Experts of a small language model.
Size: vocabulary 16384, 12.9M parameters.
Experts: 16 experts in each of 5 layers, 1 pick a token.
Training: a variant of SOAP for the experts, 253M tokens, 7724 steps.
Below are experts of layer 6 (counted from 0) of a mixture-of-experts language model. Rows are named router (the router's row for the expert), gate (a neuron's input weights, with its number), up (a neuron's input weights, with its number) and show model dimensions 0-159. Each number is 128 + 24 x the weight over its row's rms, rounded and kept within 0 to 255. Numbers have three digits each.
After each expert's rows: a language model's description of what the expert responds to; "mostly gets" lists some tokens that are sent to it at least half of the time. This comes from a sample of Wikipedia text that the model never trained on.

# expert 1
router:140165138151127069129157107096134127132155130130113083088122113134125095112164161110101139160132123145115182095136123147141100125149098105142124146103131131104152130097123126144160125089125158171126125140119167162120135131184114096086146170175102138115095129108178146148139139107121088122121099166096132136110144144121155125103149157142147135093141114063101144093113152094118119136130132138150134113160098166125129095100141121144103132115138174138108156152092143156158145112090104
gate0:139144100078146139093156130166158110141162131163125126114103108111138116150153179141103087106127136127150132093141163104143067099129110092121114103103136105105134137088105103131141110179139151167112119125110114110145110141131178128150143106131128118151080136145090108118125141119133124129106140131172121135110172153149096087120127170085132103097144105107107146100132088088117125121085098141131127115160106159121111118160128126103163089098102128125187148155151125135094162117109126
up0:123111130177159145109131154113088070121131102116138183160116132164144099109111092141120080121126131139126184199131143115111135138123128109115156126148100144144161134103145107124131110103119077138125155121145152097102079107142118090092114115145108154174171121120133155103134120106155115123122142109104157147130116123115145151134093088088157128116165114143103121131131143131155129159122119147104095126144143167114140145139109161146132139153161117202084156114146130103136152112117096
gate1:157112109111116110121097133124135121129137128165143092101131158153140080140110137114134078135134093108112127191120177172201109080074105140117156135106084130142098132120133117114099114137138123104124106130136171148146181109111135158134161161104150139175133115138136170099131103152137099143129133120126116125129139134139125161094145167138117110114151155160164126145126146129147156118154094097129165093116089094163096125136122161147107161156146115111129140092132116157161133130111161
up1:141157098158119131110159180115129131111137173117099124126136105131102178148083115116138111131125137130124170127144101146105094128100130149149107108109157099157126148111074124107130146091125124136103131124105108173126120129096135177151137127110174079143100130128125153135159152072121174168114158125115137150118126148100145121145119125118132109087121103186070135124145168131107129135151133153089160155138152135137130163134109154112087123076169119085139149167130125142147126160108128
gate2:139151144102132090102152119126146144138142132130111096148148121120128128154110084171117157174138110120120094100143123146101193122117110143121077144120120181108136128128129150119115118137157132141183136170132155135157162127076098099106144118103118127137111132088182114151120132128136112122127121156101159115094112115118116126109115129109121128102110142166116132105121147158134174095078056158147106180114110138115167136101155103151151123092128136137127142099073081130101128116123139
up2:115119123147107099166143116150121141145087166138137119174122104107145137147159143099078119135084137145098110137110160145130126098137131085127128168194149123104092104131154126129188107120163164124142118173141144117157134124128103138125155107086147123115104134121121155124130121137102132120119184135096061129124134169144158093156175136101148109130140147117133129132159099156152160176092124183132133137154118124108174133162100132124125112138137099126095108153154133103111115131092139
gate3:100115119104109132112121148087123168073159140135143103126157130136113134111151177123103104134121121137086133087149104131139194079117130154153145163155133095134137123099099137094134100110120142110168105127115112151122070101139089106135139123158080112095144147122185135156135105135150062138127116061103117124156125129114100153108147125122137155111148156059149096121122124108112125140120118133132101135127123186121145144104124121136105126122165149143101124132149126098153136141103114
up3:171096110130141151119132130099119175145114130115120134133112112127092111105150132098105138099112135152089135076117129118146118094182133174116120151092154121167144152154131155108123123115124102116133112152176108139148172120139126118123136121132103123133155148138187118139133133130106115151154075125143110109107181085158081122155139181144131134135124109136175131127100127148096126083104175150118152166117153054149152135134155135110109120109132112118142168154133111102101129163094115
gate4:116086122127128184098164106110160095132128148148156079133182105073140132130148164134141115154136117139126161100115132121167167131108114074160173114093140109147126136126126124143103123085117149156123138109122124094122121083116122083090113072118127151144169088120130118107146121116121099093139157159146153117102093122147119132102130134147122130166166109135118095116124120116118131099151142145150130124145086149168092126107153117099138103138175164151123144174130110107132167117131100
up4:147126101156169104112119111138109134134075085102147087128096122155063147133103114141107071113133132137131146108138077132132121158107147115138153129172139095095129118120141085126100127127112114130113140121117182164101129150177143153091158102144109123167128143093180129090120138124127137108109125119133133101118092132111145139148103114123148114073131171155103088126145157112161095087127156152135144106105142114136144148079154110109114094145129101135135118111147138140095099144088148
gate5:135098132133121120107151068119109127171123100133104133152131140127168157131069137070121115127101116138108114111134129140132159155120149146135145153131160139108099087131089123133135143144121112106143086139143160109107157089144127106131104120198109125100076145132101163126105125117110146130164093100124133145114139121084093168095118136159145146135127110122113132096122115105067086123144101121167115122104133160106123083102159160114149139153102123108121111172134172153181110122140132
up5:134102156118143113131109173159127135167118115160083103144135080140142143159114161152155119143125176110139151114144118159118111123147150096130071132137111136144163121141111167090134105143124079123140134100099114128113164110112133149136144136099102134146099130192134138154137110177086132131154156132114133104132129089118154149133145133135107130164161151100107081104125117130126133169147071089132116140130110140141134140111066139108131154117121149125105155138165155070143091158086146
It responds to: Section-heading words after ==, such as Bibliography, Sources, See also, plus nouns for people, roles and fields like director, President, information, -ography.
mostly gets: " information", " director", "See", " President", " president", "History"

# expert 12
router:101131157145115131148167149146099074113106106081129122126096124126093119161126126103096095160090117145158121115169172111129150161131123093115121105120113139104145131096144126154169175139136135177162137144119181135168114125136125137118125131124121133118135122183148128125128115115115110108111083165108109110107178117076127140151138091063177132129128087142125148113093176125106128108148131143158140103172126139113138147150133151136115105119171128113119143145123189152126132098138112
gate0:102108124102068149142160156129135125145124102106144144148111140127125100139134110110133128104181135122127102126102136131136165151098142186120108146147111096097150162089152107135108119113110144107130106151133118149147148131131164129167148097164107104098106109145122147130139062150107117128156116109155113117088137126120117135128127089153102111137176144151152152125126122152151162110142156196128149109162117120157150158159161101120141056119164076147127163153150126132158140118170137
up0:136121108119146153161155118108156107133113154163090095105142123132140153120118150137059131146128123135134123158148096159131134162133130137142090100142125095161111141099084136082141098127053143113121122137143153161162206111074144106124141111134115117124104126096124139109130104144134155107146137154123116143151140141141126143128154168123103143130103096178133134161097112156140113113123152157118144139120132127133119111113140164116117079131171173172126104171109135135125146123162066
gate1:120101087129088157151113099105161162138121125099120125142108126142116081137134122145134095169105142156176145143161140112096121144134125149139124148144162153129137146092151108087145121102135138151097149129113134118177123077150158147127153139138073112103122126141140152067120137129145104124142143156100100137114161100111083167084151105117135131122119120102104153154104130099131135169113173133152163168197133106110144127127133147110145113148131143111082150089155128147102180131135112
up1:149176165111119119092105142094137164127150124107135102119145118162121077111110128141151163138106150127141111126074155097129158094160085131153124144140142109117121127138100155116108138112163152135106099111105147117093182125077139138158131109107145143084143169127146154148104118168107161118144151177093120093142098196105088127120135121135140078139131129141105133134161179119157142087138093139120130141118138157100083111087122112111133135138120121098106117139100095147123116138133140
gate2:087144109189120142126127136112143122092136186124136106087141097113142098116148159185151149141100162112113118097096092109147148145114142090117099156100143127165134134136119135109124105106096126095131132140145139126145136094107129152174124149133144116159099148142131126089173158137097165103117159160133133106102168170157107117106126106108164152090148138171112130154102085115157169178124130141130130146120087149139139161126117131127096122150142157153145084108159167119122137140105120
up2:093100123124147149126176118136084140104102121203131079126139153154140102109138106135164149128147138112102112091128094095098153102097153134094120161151122156146134141105122132159128099111095139097114084127112130127117119164182122157112141079110129168125078109131159130100114155132127111157135126128137132170144166153146088123105111124124111139128103150140116140164107103122090137171150139112136098145127129119163112098123148115139145110176151160115161111156094093138165150153097103
gate3:135142159160100159118162133110163137125133142065158160109115171144145102210124107106086138138122124124128134144154153111153117109080146136143169085134132139124143107118119129130148115143144160120129138138120165115185106134167111106135096105131098097140134151108137162109115119069137156075130074143069127132136126123134112122173151110113150122132089106152146083104122138123115149090101130140135149153148125100128120144122150155120145123113125108147121134137169108103139168145152168
up3:120090113108164147130138090127156133063163146115113108142136112149130168175122135131109131158135123113143159110106117127113097182140147123103117168099118146143184085117108141107124121143095138093149139118076108133153129120142118146118091135123080122113124129076094159159183172142142113114137163136111135142148083132124081111138133138109109114120118127136119118155127127109188129129125140121114124114112178184147139078127143145131107135122137123137081129104121112155165081115113092
gate4:120138133138157131147114149151141115147140136128147154130167162167131123137114154160117139160139161135100152091123155157152149129090136076098135157090155150140159107083116138159125163145092146139135153108146090143127102111091169146138166105139157072132118146153133171100126101125157105115120111109148108116159130109119124129088173136118113130111148089152119106150124068109142122137165117080181137163157124150107125132126131098128133120124114145107123155143121133137138074137099056
up4:123142097139139178115129133129125151114159113128147148115084124131095185176142125123145129112089094136139128158093118101104170142201134129114114106152151151107142145135126116131158090148138116150149146184107154110138120119157159149119143169147120138117141151121137093122108195102081138112142113165130126097107145164150118090167124160151161135101122154113134089171151116113144126123163180137148126162141120115163105109130140116126139147148120129096120151122152153082140123151090151
gate5:138134148102148102121130138129158131124060158098144123164135134120122124138138103117113079130146158107142124109104115151070089129129153148115105144099105127140168133126134173152126109080091111097143118103123126142124181099136145103107077113114111141125106147140110096132179126175076127106103102150083108133107130118150138106126139132132166088095109146128134119103119122145118184134152150134172151141129170130160125138108161130147081096134116134147119122185132147141099104092137091
up5:120092127130145126090132120123158177150105112095112126121077114108133080120143103132136135124147156157143155145125133147129154133139127145118172145133135122112119108120127126169114140093152138140140168153127123164130182141159110100111079150128182177088128126102121128142126165169129152139095147117187107165115071149120117147091143103117152099131133163131112057150136143101115119171125111158140114084097115122131122095106083122125183105100106148118124120146142112104121125106139126
It responds to: Prepositions introducing a phrase after a verb or noun, such as on December 6, in an operation, during, after, over the region.
mostly gets: " on", " during", " at", " after", " through", " After"

# expert 2
router:095102160143059141145148120111104129128100135125095117078117081123113099130143099117117145113132115125105189126116103136154108129117113145122138146127114148137141144076129163126109134056119123119127130128153140123147154158108094141127092110158133127135085124147185128148123107140111110118134068119142124130110145132125127114116170097142110140066097073143107133103145159107108073115133106173138153150123132115138163073137115140155143109094119132143117184142114118119164143130112149
gate0:119100109146125141087142111117140127133145164138147101064108124113165146152134127106122140101183154109118145120136099112120126147148104088148175149125085170125119131099106144082118184099100093117121127153139151127115116100090118123128130110119137138092105107107126134128149162140162110123125107136088117175119122153117147133092162150142079105151096146125119105098128135156116123157191092154127135164126182119145092140169125150112109126092111142126162143128104151110107172086110131
up0:132131150080113126135101112105121112157120083099144125135099129105124106123109108111098099099120125153137128078138131093117140148123091158122142147141130103109120124171126144143118079153146119174128108146116114140129116158109071105118082090135115091130100116156103109131136165116130103108154143080188130112119116121170097102131145130108141130164132117151132144149131093153127116139154126119092165133151188113128124119105138123155157152146095048119091164159130173104112134122150096
gate1:135149124074108145147135093113132115152098112117135158117147178084122132101141130122160157110130078129137163127140157114095088102109079131129105131139155099130096118145171158098107121133165168130153104125119156122145113089129155146128155112142148079159114138087152123149120138119133129139112107146149085103175102118130100158093092130085098139094151111155151121118159146148089115139158127132150078106116158136098161141091138129146156117154124142160077165132153129145153149144149129
up1:131168120135100113169168141144140097117160126147089149119156174121089146117116157189152116152081146097129146147118156144098101193133091108126129130095121113127115127110150167125085126124150146144141121117155156137128107133123114116138146163180131150164128108084134101067148147110125143154131143135163099133139116138127126174091061121133142128119162128099117131149168129106105122130103134149158148118125109104131149141121094108098162138106100138133116147143108155117188095151124128
gate2:119102112125123120148150107116097145106105101122164119131131114081157130117127162128121130140123107096141141134138134156153130103105124115111123169092109131139131112108118118173113114113143124093141121114126138139104123135099131131141143113139107153057131110132145126176145117132139074149119086134159149102156119097144103063161138136151105147114188134161110119183141143185120108123124160123094150101165132113137106113117134167119147121138134088129179114125122082147095155042144108
up2:130176116087124150137107103109100093117169110146083108089109142159134172110105173133135146113106164147156093142131139126106134146105134166162145091119112127129146095150131088145162094138137137154128177146075125109154173126110138124204108101142116131142135135115135120122156144140129146116136133122148152116120102148146097134149114173130143094128102118068148123100125122119113102131095159108102119149134146149137131137131171115120100131082149132116107173163145155098101134178158128
gate3:116119105145100131103126097108161123168131121115117165144191091156124168119148141130103171131091097147133121131144147113136108091108089132074106100065131132149122129143120121129138148144132091136170122129162150098143108141083125097189138131109124130131097166138153166120156099121157150097102113144102139109149154127170109123144100143124132119161154111126136153128141128154083144118127113146138156138131116140095134118120082112115120133137074109118123145183168183103138108130168147
up3:149141177135170083133132125106105099127136161121100098133136144129166107133116115123122136124153127154130083141132154074132134141140130109141129098112133147164125098115118083144185165140136157119091134119137070125156132159145141082168137118129126123138124140139131100155145144156123148085095098148126116151144133100119132151128146086140078085113148076109133100123129119120158165127112136093115084151103090159143142120158135129150128108093123128186123083071088112146125090127139119
gate4:157145149070135121110115143132089132127130075102131172126145094092110097153127079107121101114123090125141111132113129133116065127137132177118150175103170132114128127129102129128130119150124125143140137121140100106103132092143143107135148106064070135136157169113137091127130111116146098095101122149131121091115143121131149124145117129130162158109167099102155112117138139112125133129126127093134124100163141103138128176112142163125178128116084138130173144183109097129126189128100150
up4:113112119114151175136155119150155124176139107107115183163132103140148127174135120117111126123138170166130145150139145107161126134132133128116172138110097211114124136122111149134115123121123129115120122112170148136120125164117111200150180116146157095108174133126134129119178118088134149099121119132120127121130164107161113108128151098159111111115182115124144122089133134108130171129142131113129143113112143122106063126100141116148130128094136133109099086142083119139109108147161074
gate5:101150127169134123112117142147068141144127119157119122165124123136103117118132096141154101129119094135121147110097129132107116093144131150104107120128139127144138103124085136120147157114148088132136115159179103145154167114153129109097071177110174138119101100157129154145122137162185183090129128077141150170095103123110120120133131110139143118158140135120157106139161171152145144161090091144112175153128090117098138123111128142093088096139103112146102112120111140128150168107150107
up5:087111127114168146089114106152104120094121096096136135137155130113122113166102137083116196096104153160114152127149131118120094107108141128118127094172143099134118181138105134145156100120112153166106131118137105130101075103139134122101114094146160116054137135096111104141165124116120097119131127096128120127122144100104145092153163134114143115127161100115167119154113125180086114134115099131104115115135137140149156128122092163072119137121125134088149140130127114163131102149141081
It responds to: Standalone space tokens before a number, in dates, ages and table cells, such as February 17, (age 58), | 12c.
mostly gets: " ", " £", " #", "253", " FW", " dedicated"

# expert 11
router:068124163134123096145121134121080120123124124112102151145107136111096088109098140131139148177110111129086123088135155110172102092127160127125102137081108156074191130148089169158143123101082124163129144121124150132138120140167106142084098142151137135096131142140155125153106101113087106109157109104141127145151151139117121091134156129085114094118131128106142113120109154114109123149169131144100110115132068127153137097118130105140103117085124112109097149133139139137113185129108116
gate0:145162135132112130155152116129106166136094105136107126107141113097143142118143119141126151148086117099157131127162148166105165076120122138088145094094137149135125115155103155157114143158112122184152124094152144138173103108168153123101145156091155177111106091097169124090187126107130121141129134102122158138139163104106120110133166079115112137140146158133108132154099118143129147133132104077097115141157147143123118164097157143123140170157108123148130146158157112087098111153107112
up0:117122156110150080126102123123096128156120107102147141133100137145089086182142125148136133081144125129116126119114107104087096115100146148100138136090135103183169104090100150120108161092120111073129117121148112116115117131079167131123097144133122142142138118125060144186142104163120124140133174090161134133136132157180131104186115116152116134101149122113153097109144118127087167139164102119120154124123158105130166122150136150130148110133146122140139169116122152119119161105128118
gate1:129139116182110107174115139102112105156137152113132168091140128141122099088125140165135134149069141173120153110162099096162090127133130117124141129106155161108157146148083125143118144144144103118125152139117129138123103154140147134125127132116127120120145119127120144146128151099102135127095121135168075125077146144094161120117104141132139108140097125171078140135149166108126136178130097139182127112133126152130170163105116118083157141116071173111109173137139080102118146105156143
up1:158104094154115109128135119120143116137085089160112160150141149159135148113147108127144160103132143142135148111104107157136106138157150121122130097096107117138116094120156163104151081089150134107164188101128136134152127139102128127109162126140137142129127096127141146114160109088110148157099185106094100118099134127089135102115099178133115142150120140115098104151193091102099158073099155151117140126113107140119161110140114135160156165107133144139091147107102118085131135100174150
gate2:099141125129099129156086128151138072160147155159158168151107103120122147129110124138125120119103104134131085095109122048145148124175165127098147153090119141117175108143121143100177120127133092100158122084105079120159103133143136134151151123119097129105091154132137088154129113140077150099125118158160150173127161098118107152147143146100146129078115109116119097142106132123129149145146153118154089130133094113117141126109101151136138128170108114112153141121093110091120113144124141
up2:122149141111095143100120165124124135122107157127128134087142124108113108153134120096128159119080145077151120093126139127117093121150137119156116143123125131143145117171149155102151149129131141136169115143137121134147184096139165130099166139134116129142090110110129155138157149140116134162062125156124140197137118157127132169113154111140124133129160123107100126118122099138086062105129140086156179131123166140129167165176122129127081139156151129121194089143126138123112125099146142
gate3:119126102120110107119111116106122140152161102078119160155140131087096118124161095092095157127127125108158130108138117118117116167118094160089114093132158100130136147128141103137150136143111088138107127086166139136144146113168141105121099117146138102172109139103104138149143135084073126109129122153096120160132112126106089092175152137133116117090143169096125116140139146182101106159137149134145102152133086115097109156145127135109141123058114143146137144120163170147084144140166157
up3:102101094082165125146155119118167103150090116146100111116097149126129167128131159123161116137142181133082136135134145096152167061091164121126165147099129102133145133112121175123128106125120081132116122187120120152140130139105092158179127134087147136117125144141135092117121117083097086135133076115111105151133142116164143090107153139090133106132128124132133162123119146094147131110112138111097107103138159142148140112138109082105109141166144143153104101128091104128126099132136148
gate4:171110127073116142137082115092137110148095115110133111119132106110118154137115135162125114105111131114119107132120093124146134090103157162133139108137111139106095099152127130152134102102178135106124142095124150128129137142119147131111080130104118172161095101168094148146111148120118131103153120091117132096127115129132122103097114137155106089103131140133157120101096195134116153112089100140142122175095110125107172048131156116070106152108075112145127174110137131135126142101133145
up4:155131124125107133156154076152113117140142162094145103130151153126129117114111152109161111122112087162122182142122118101135117124147066117113133096124105097110119168147129151161132186137104138105120121130124138117142092158113132127120152113110080134109114156158123086153164078130131121145118087148136117155177091078126148129103114139091116128178131136127094106130135122166161132130121137138126082144122137153125139120116180103127141169107127121065167101159117136138121124132189108
gate5:159177103156137119138143129114102140136088106080151069173132129124136164157132124125181117142130126096114132119149150159114138112081121157127116158127162152107172133168104131188148089136137143134133104159136125115141118130097135123110157151117140167148119143146155112112093108131124125111173146134120138127144146132132110131176096145077101134134143147169119136167150130150139106118079134128133120103107135128118119138133183123163137121130144114125092142165187126155145145064177116
up5:129096150164119125127149152163108162102196123129151151097158122149075124141178131062115151141136062141100160160142116127123130136176137143128150137136168091100134117120095105129128146118091129131157125100091163170129119111135115107096120144093163122134166080119100125152118116111114125103127168107157134077093135132103109101133130114131094089117142155132144105101129109085136103108163097101116110168149138119105113129153115150135150122148136117114126121137127153082145113129143123
It responds to: Short letter chunks early or in the middle of longer common words, such as pl-at-oon, indisc-r-iminate, inc-or-rect, manif-est-ations.
mostly gets: " sens", " che", "ect", " sal", "ipl", " ra"

# expert 14
router:122146117119101121137149117080131094138078100144123069117076117094110085189144124062136130137116121143126155105110114112138116133081105124141102155113120136110152156118115177128146079115134116116172138113102151131131143127129148111128127157107114154113127113140140118142090153146105129092089100125130148115130133188120124114162118103103136103080125074090132184091134129106158117160140090165112131146111099159153152146090130119118141126132127173113121155113151118159120134109117124
gate0:105110144102112120125119172135163121159123141133080139168095103130123171108115116156145131104145126152136108075136081171152131111137108148109154150073115143099140107129101108170124110115107138096122112145128097106115142126113134096115122181094150144172108060150105142103147144097133144155126120124171116097147144134149169125132135101092106108110114108122127131104135141099117083166147118117091167127140146151118133109130110133125139100122142106137089175128146144126078137065146098
up0:119176155135128107172131183172126122114112147153117137086121153179091121128132156140087117131109160106122103106161162142122153118131117096148154141130161117144104127068099107121092148135152147125156122150137147123080175118135084105111109141115126136123126134123132127124120165139125150109105131118118103121141086162190133146101157086086166162079117144139139114137131128112098133155150114161085135134107162145120120127169134146171135107112108135132098145086093119172137123118145161
gate1:155136165071076128128163131124145131130147122141111106124144098145125168145121130127163136116095092125142144121094140154109110084103131145136111151105066104090145089102087142130118124158129095160115123110170112113132129111148129117168125132126134161105095114134178119144160109089106130199060076098091138117109081149108128104148149109107120114154102122111092125101131136101150130128137128131131113106096131147131141142136126144083151130109109135113104146151157121149122107107143176
up1:125110136137161188123110106154098124126150152129143154129122094145102094111143177111193125125156080152140168125139117121163155142143149080138107104119139148162136126096146136150154148117065130107126130095124144097121143147128104149098096098115131140151092080134127136104162123084111123132096149135149105121103148107160156098115133126159102114138102144086116106105146117144155148109119119156103097140103129181074139101167136117154107157161123121148094114117111093148112133136157150
gate2:113127118106128112134141129126138143096150094105108155067081138136160113153144111116165120115151162131120158077122131157141138128153138119135147125147142120113130105128142144137115145121147163075092096099144106080133170140115110110107124133117112097118094148151126138178100133132169112127150066091118161099126157124132121116142142115130137088111124098146138120156106144128147096131121064157073129121149112127108120156144173142134122076156133148119172151139129140088141179089132082
up2:121139127107150092122162093103102136117166090100125104135092153107139135127114122136127139178121168118162141092144144152123119150123127121154117086104147146126150107156133104117123128067159143117124077096138149158118146151139147097125085131109136139131150135198157130132131147120138164126127156125082169134121100117117147110092130143091100141104089107157105147146147134119138111106091088202128145158129119130125125153113148097104135111105183152127155151086120080115151140125121162
gate3:089140100174115112110111117148144092142148161131112127112117110126128097119120149137136148103150104096109141117165090118176174117119146139102118091103119125139139107095131156122139113100124150149140107107116136144078079151107111091125133109149103124150152177144084172127170123103166143156100106167144147135157121104096102121093141108122170152138126128113121152129141132063157109157130102125114125139136124154160152165160115109085148169088129133153098154116144167159143136092101140
up3:077119164123158100099145106133178107101117111129110168125110167118091138119130138100117082142173116155084136097153095133100120123137149122121130099173122160155095163128112182114152156163122141141124148139096123125154129128154141130147156133116153125131130142121060144117141147150130102107130131115142124128133164110107124159173161158196085117109145136176114107102149108136103167085111131144170132122129158116115137131154138164156126133136132154121141176130132158123134159136175128
gate4:156151141127130096129124132104154144124134114146103122131123174063133152165100124124146130135162098145109105124133126180157108112088110067123099141147049116094088164126110101113153090118152159100137145132126191152156150164143131105138165162122147138130110101105095116121100121140116148160107110082114135090126109087120121123143103131089100100108114094138122093111102110111107090146121149133142126118116146139122089157152134111123164119121133154109135135127132141118156143157111078
up4:184163194113123146142134105150143134199142151113159160065134091125102121120119147158124137114141109085111143139133136138148085111113121104147109090138159135107094109121146125125165111109158121140122110121079087149123142143108127166117119141140129145134106129112155171145105106135134143132164095098124151076147117138102095092134153140071105115133107146144120156139143161158137135101121113126122127163101144135132100140168126097117138110105172114122168103108172149114159108130101151
gate5:146120160091138128106115129127130120129063116102151163100118128126160091152109131140087130095129118166063158141148123139112112087124137125108117128139121131145113108073146138082138104111159109147130160097160134116097159126147113145155149137143095123144124122114130158184177122141120113072104119140096137151123148173169155143129115146131158057090130149102136115131116109126133173132117126164113097146150100137142125113131129124102143115108129080139183140127119153108125086092104133
up5:121151138132124102151169149167146102141169128159154157145102104136125110111118087127120100147137148157137179128145166149110121153117111096121111128126122113117121096131117106128116105148161109139115077177140132131144090133169126128188155090139167112099088133165113152125112154124132139150125088134134095116181147161118156074124132100147162112105095117189136144126148106140124137146102164130135144114131134116150112145104130172137158141115172107158101173125120148144103131127186153
It responds to: Pipes opening table rows and hyphens opening infobox list lines, such as - Coordinates:, | Total length:, | Golden Bears.
mostly gets: "|", " |", "   ", "=", "-", " Canal"

# expert 10
router:139137149146123139130141107124081118170080089118118084110117116113076133146138106107130157175118097151124131113096191159151147156116128092128120137090109167060157143125132170175154127103134134137172170128129187122169134142112159169115130150147129123113138114107106120178093153126146123090084124133087113107168133159126128138150123144138122152122122119104123129100129155125127106124164085095140135100130142164126129104116108135150140134108129139095138135111136160135170134135117097
gate0:120133154064163142122096132109116104138122139160121169122089131112116106133101145105131145152127139150134079097147129132136130134114152110205108110083123119101152148106120161141126143092084121138136105139081094143121163117112115102106126144111125160103153131105089150115107143132123089103162122178133111140122150138096080163138119133131126106106129121140154097128141148158138117120193077130132164141116167143144094139134111173172138124109129130150160126155114082135076140105125123
up0:160126140120129076105150108121109128145110116141176123089154123111135111189119097137094104162137137118122122170105155121137119145110132113136106128127139136135085122123133152145139115123134139100078140132151123114165125153104132116133149177172169098122118165120129136122138153128140147111164100163089120166130104164132096103134146121156122130154130124128139078110170050120128120109063115084103182125162137103152108073107115122119138160085135123112125122114161153107137133136152105
gate1:104155110167100111115132120146172131116107110165107143148137124156126102130171073118112122120075161086126113140144122142166069146138171172104134131112167159147158152104135149156108106111109087129138108128093097082119141126118134138125094106117151102121146142103075139155149124139120134120138137149098121092165119115138143109123149133151113100095174124135112149130131184091094142162101097095136156154085131111124125117153120147148102126135156133143164143159093148107154164117113100
up1:096090157085146141126148126107125112142121150150109161142117087123125132099117149172153081076136135103135116122119148144169159148126090154123094115153102112164110114144126129123103114123106128104110177149130100155118140160083113143087115147136132115098092153101120146117129127126122129113091127078134124165106112127138116151105152154104135107087117101125161117148122141145072138146076108109099103138135073118123141168135164105157151134089126111134158159081124081113103131154168152
gate2:130137115174124171150158143147097137132155105120104131111130115096142135142067082104121136168075106153160162110097145072134107121144125119118140142121086151089111138172140143142089154096122103147146130170136116096166114117093111124165119105121187117129141170145092150142133138061117128123109119146180133098145136088139103126163095125147131104129126139105133112103138114124102127147107145147158125079118083129150115097129110135145148095159118140117114111135118164137152145127139110
up2:109153145123129138166094130120072148126079113111147150144112126130142193123099106134166113123127065115134141111118156148132141127126094145162167119135123139135128169152151153124083135090144086114177158125089115162110112144103113164119140134129122095115116154115121126126113105130114140131154125172109131151171098125109138122153138109101170121151122137155117110113113159129109098115116134105090168110143140133186152152168120172152148093079164133135119131120110123168136151124113189
gate3:131120099156132118154156132088121151121113138138111122128096145148126126162122105139082145196125116152203165101114112138128130160157106133154122100131131119075143097159128125145142139122141137077138144110110113138131151173093138149139119165176131142117142121144089122118130142186132122125117082110142114118094100135115140156169099094126109144130129175103185128132153176120125146129120087094163138141126142128154117135118082137100180084116123107099145131138107154146138134132136085
up3:141097135134143141094115155153137128128127142146119099110160131132115118104079152127152131126154108120154103110099132108142153093104140179138103118146101118144066115124133156140116097116110092129123103080161145116156137133101133114106131128073145102137106102154155133120116120122136150153109086145143144136133156116129170050133116145111185127127144180079133133121122145109123168119164087159120109158151112103084170097154168138148106118140107122136131174081092154109120128136143113
gate4:136093151187121111121091117131150149117066163151099133100083085167129177104122155173182138147172049109139121153154123124117135113155158085137124144122093134128165163112088133147151092132138117155123097131115134128096115136118148100094115142116103106117138122145118123105128134140139128128110156171106154110115099129076120131118126167126117110138169101139132135129137145108109163129114167133110149095164133132105149122118118112141080131157112105131124140136176166136137155120141126
up4:125097132129158110126104144183113135125108090161118100132164151121157195184118128103122136128139101128103124100125143130121162089143098088103129132107081127153135126160109115090121079157099131108145138097167129125141097154160101116114162136148126125104118124151113102123110127120118109154130114078099144124149147113115110129133120139160181090120119132072092177145147130141164131120116149120116139122171138119126191138138107120125139103181094092115094125123120159132086150099107127
gate5:120145143134103122104124142123126110138153133130116131107068125125132168097140134181150163109157133132135135116119108155071090129133115158093151149123144139134152123116107173148180136102145117128173143092120146116136088132116143137144146133158154169154060148124126178119170096151119096172146142120171163144127104113111131147143177118172126138123108170119103142132129097115157110114169136108140133120134130136113102137135098134156107130148152180109091172171153115131147139119087103
up5:170105130070145165129121131142145126097114175132124138121114124150157112191157099115129087113104128142116146115110157101115135148141156112150123162120129130148192175122170092124183134145149092162118127091138098145095154123170141154082104128153106112148125117115098124152151123093115111085100168139128163082140126148130135128144130118117153130140152103112138091105087151142090153117112154091125148123124163111113124091108155091072141120129142138116163116126128113107136134129108107
It responds to: Articles and possessive determiners starting a noun phrase after a preposition or verb, such as the, a, his, its, their.
mostly gets: " the", " his", "The", " The", " a", " its"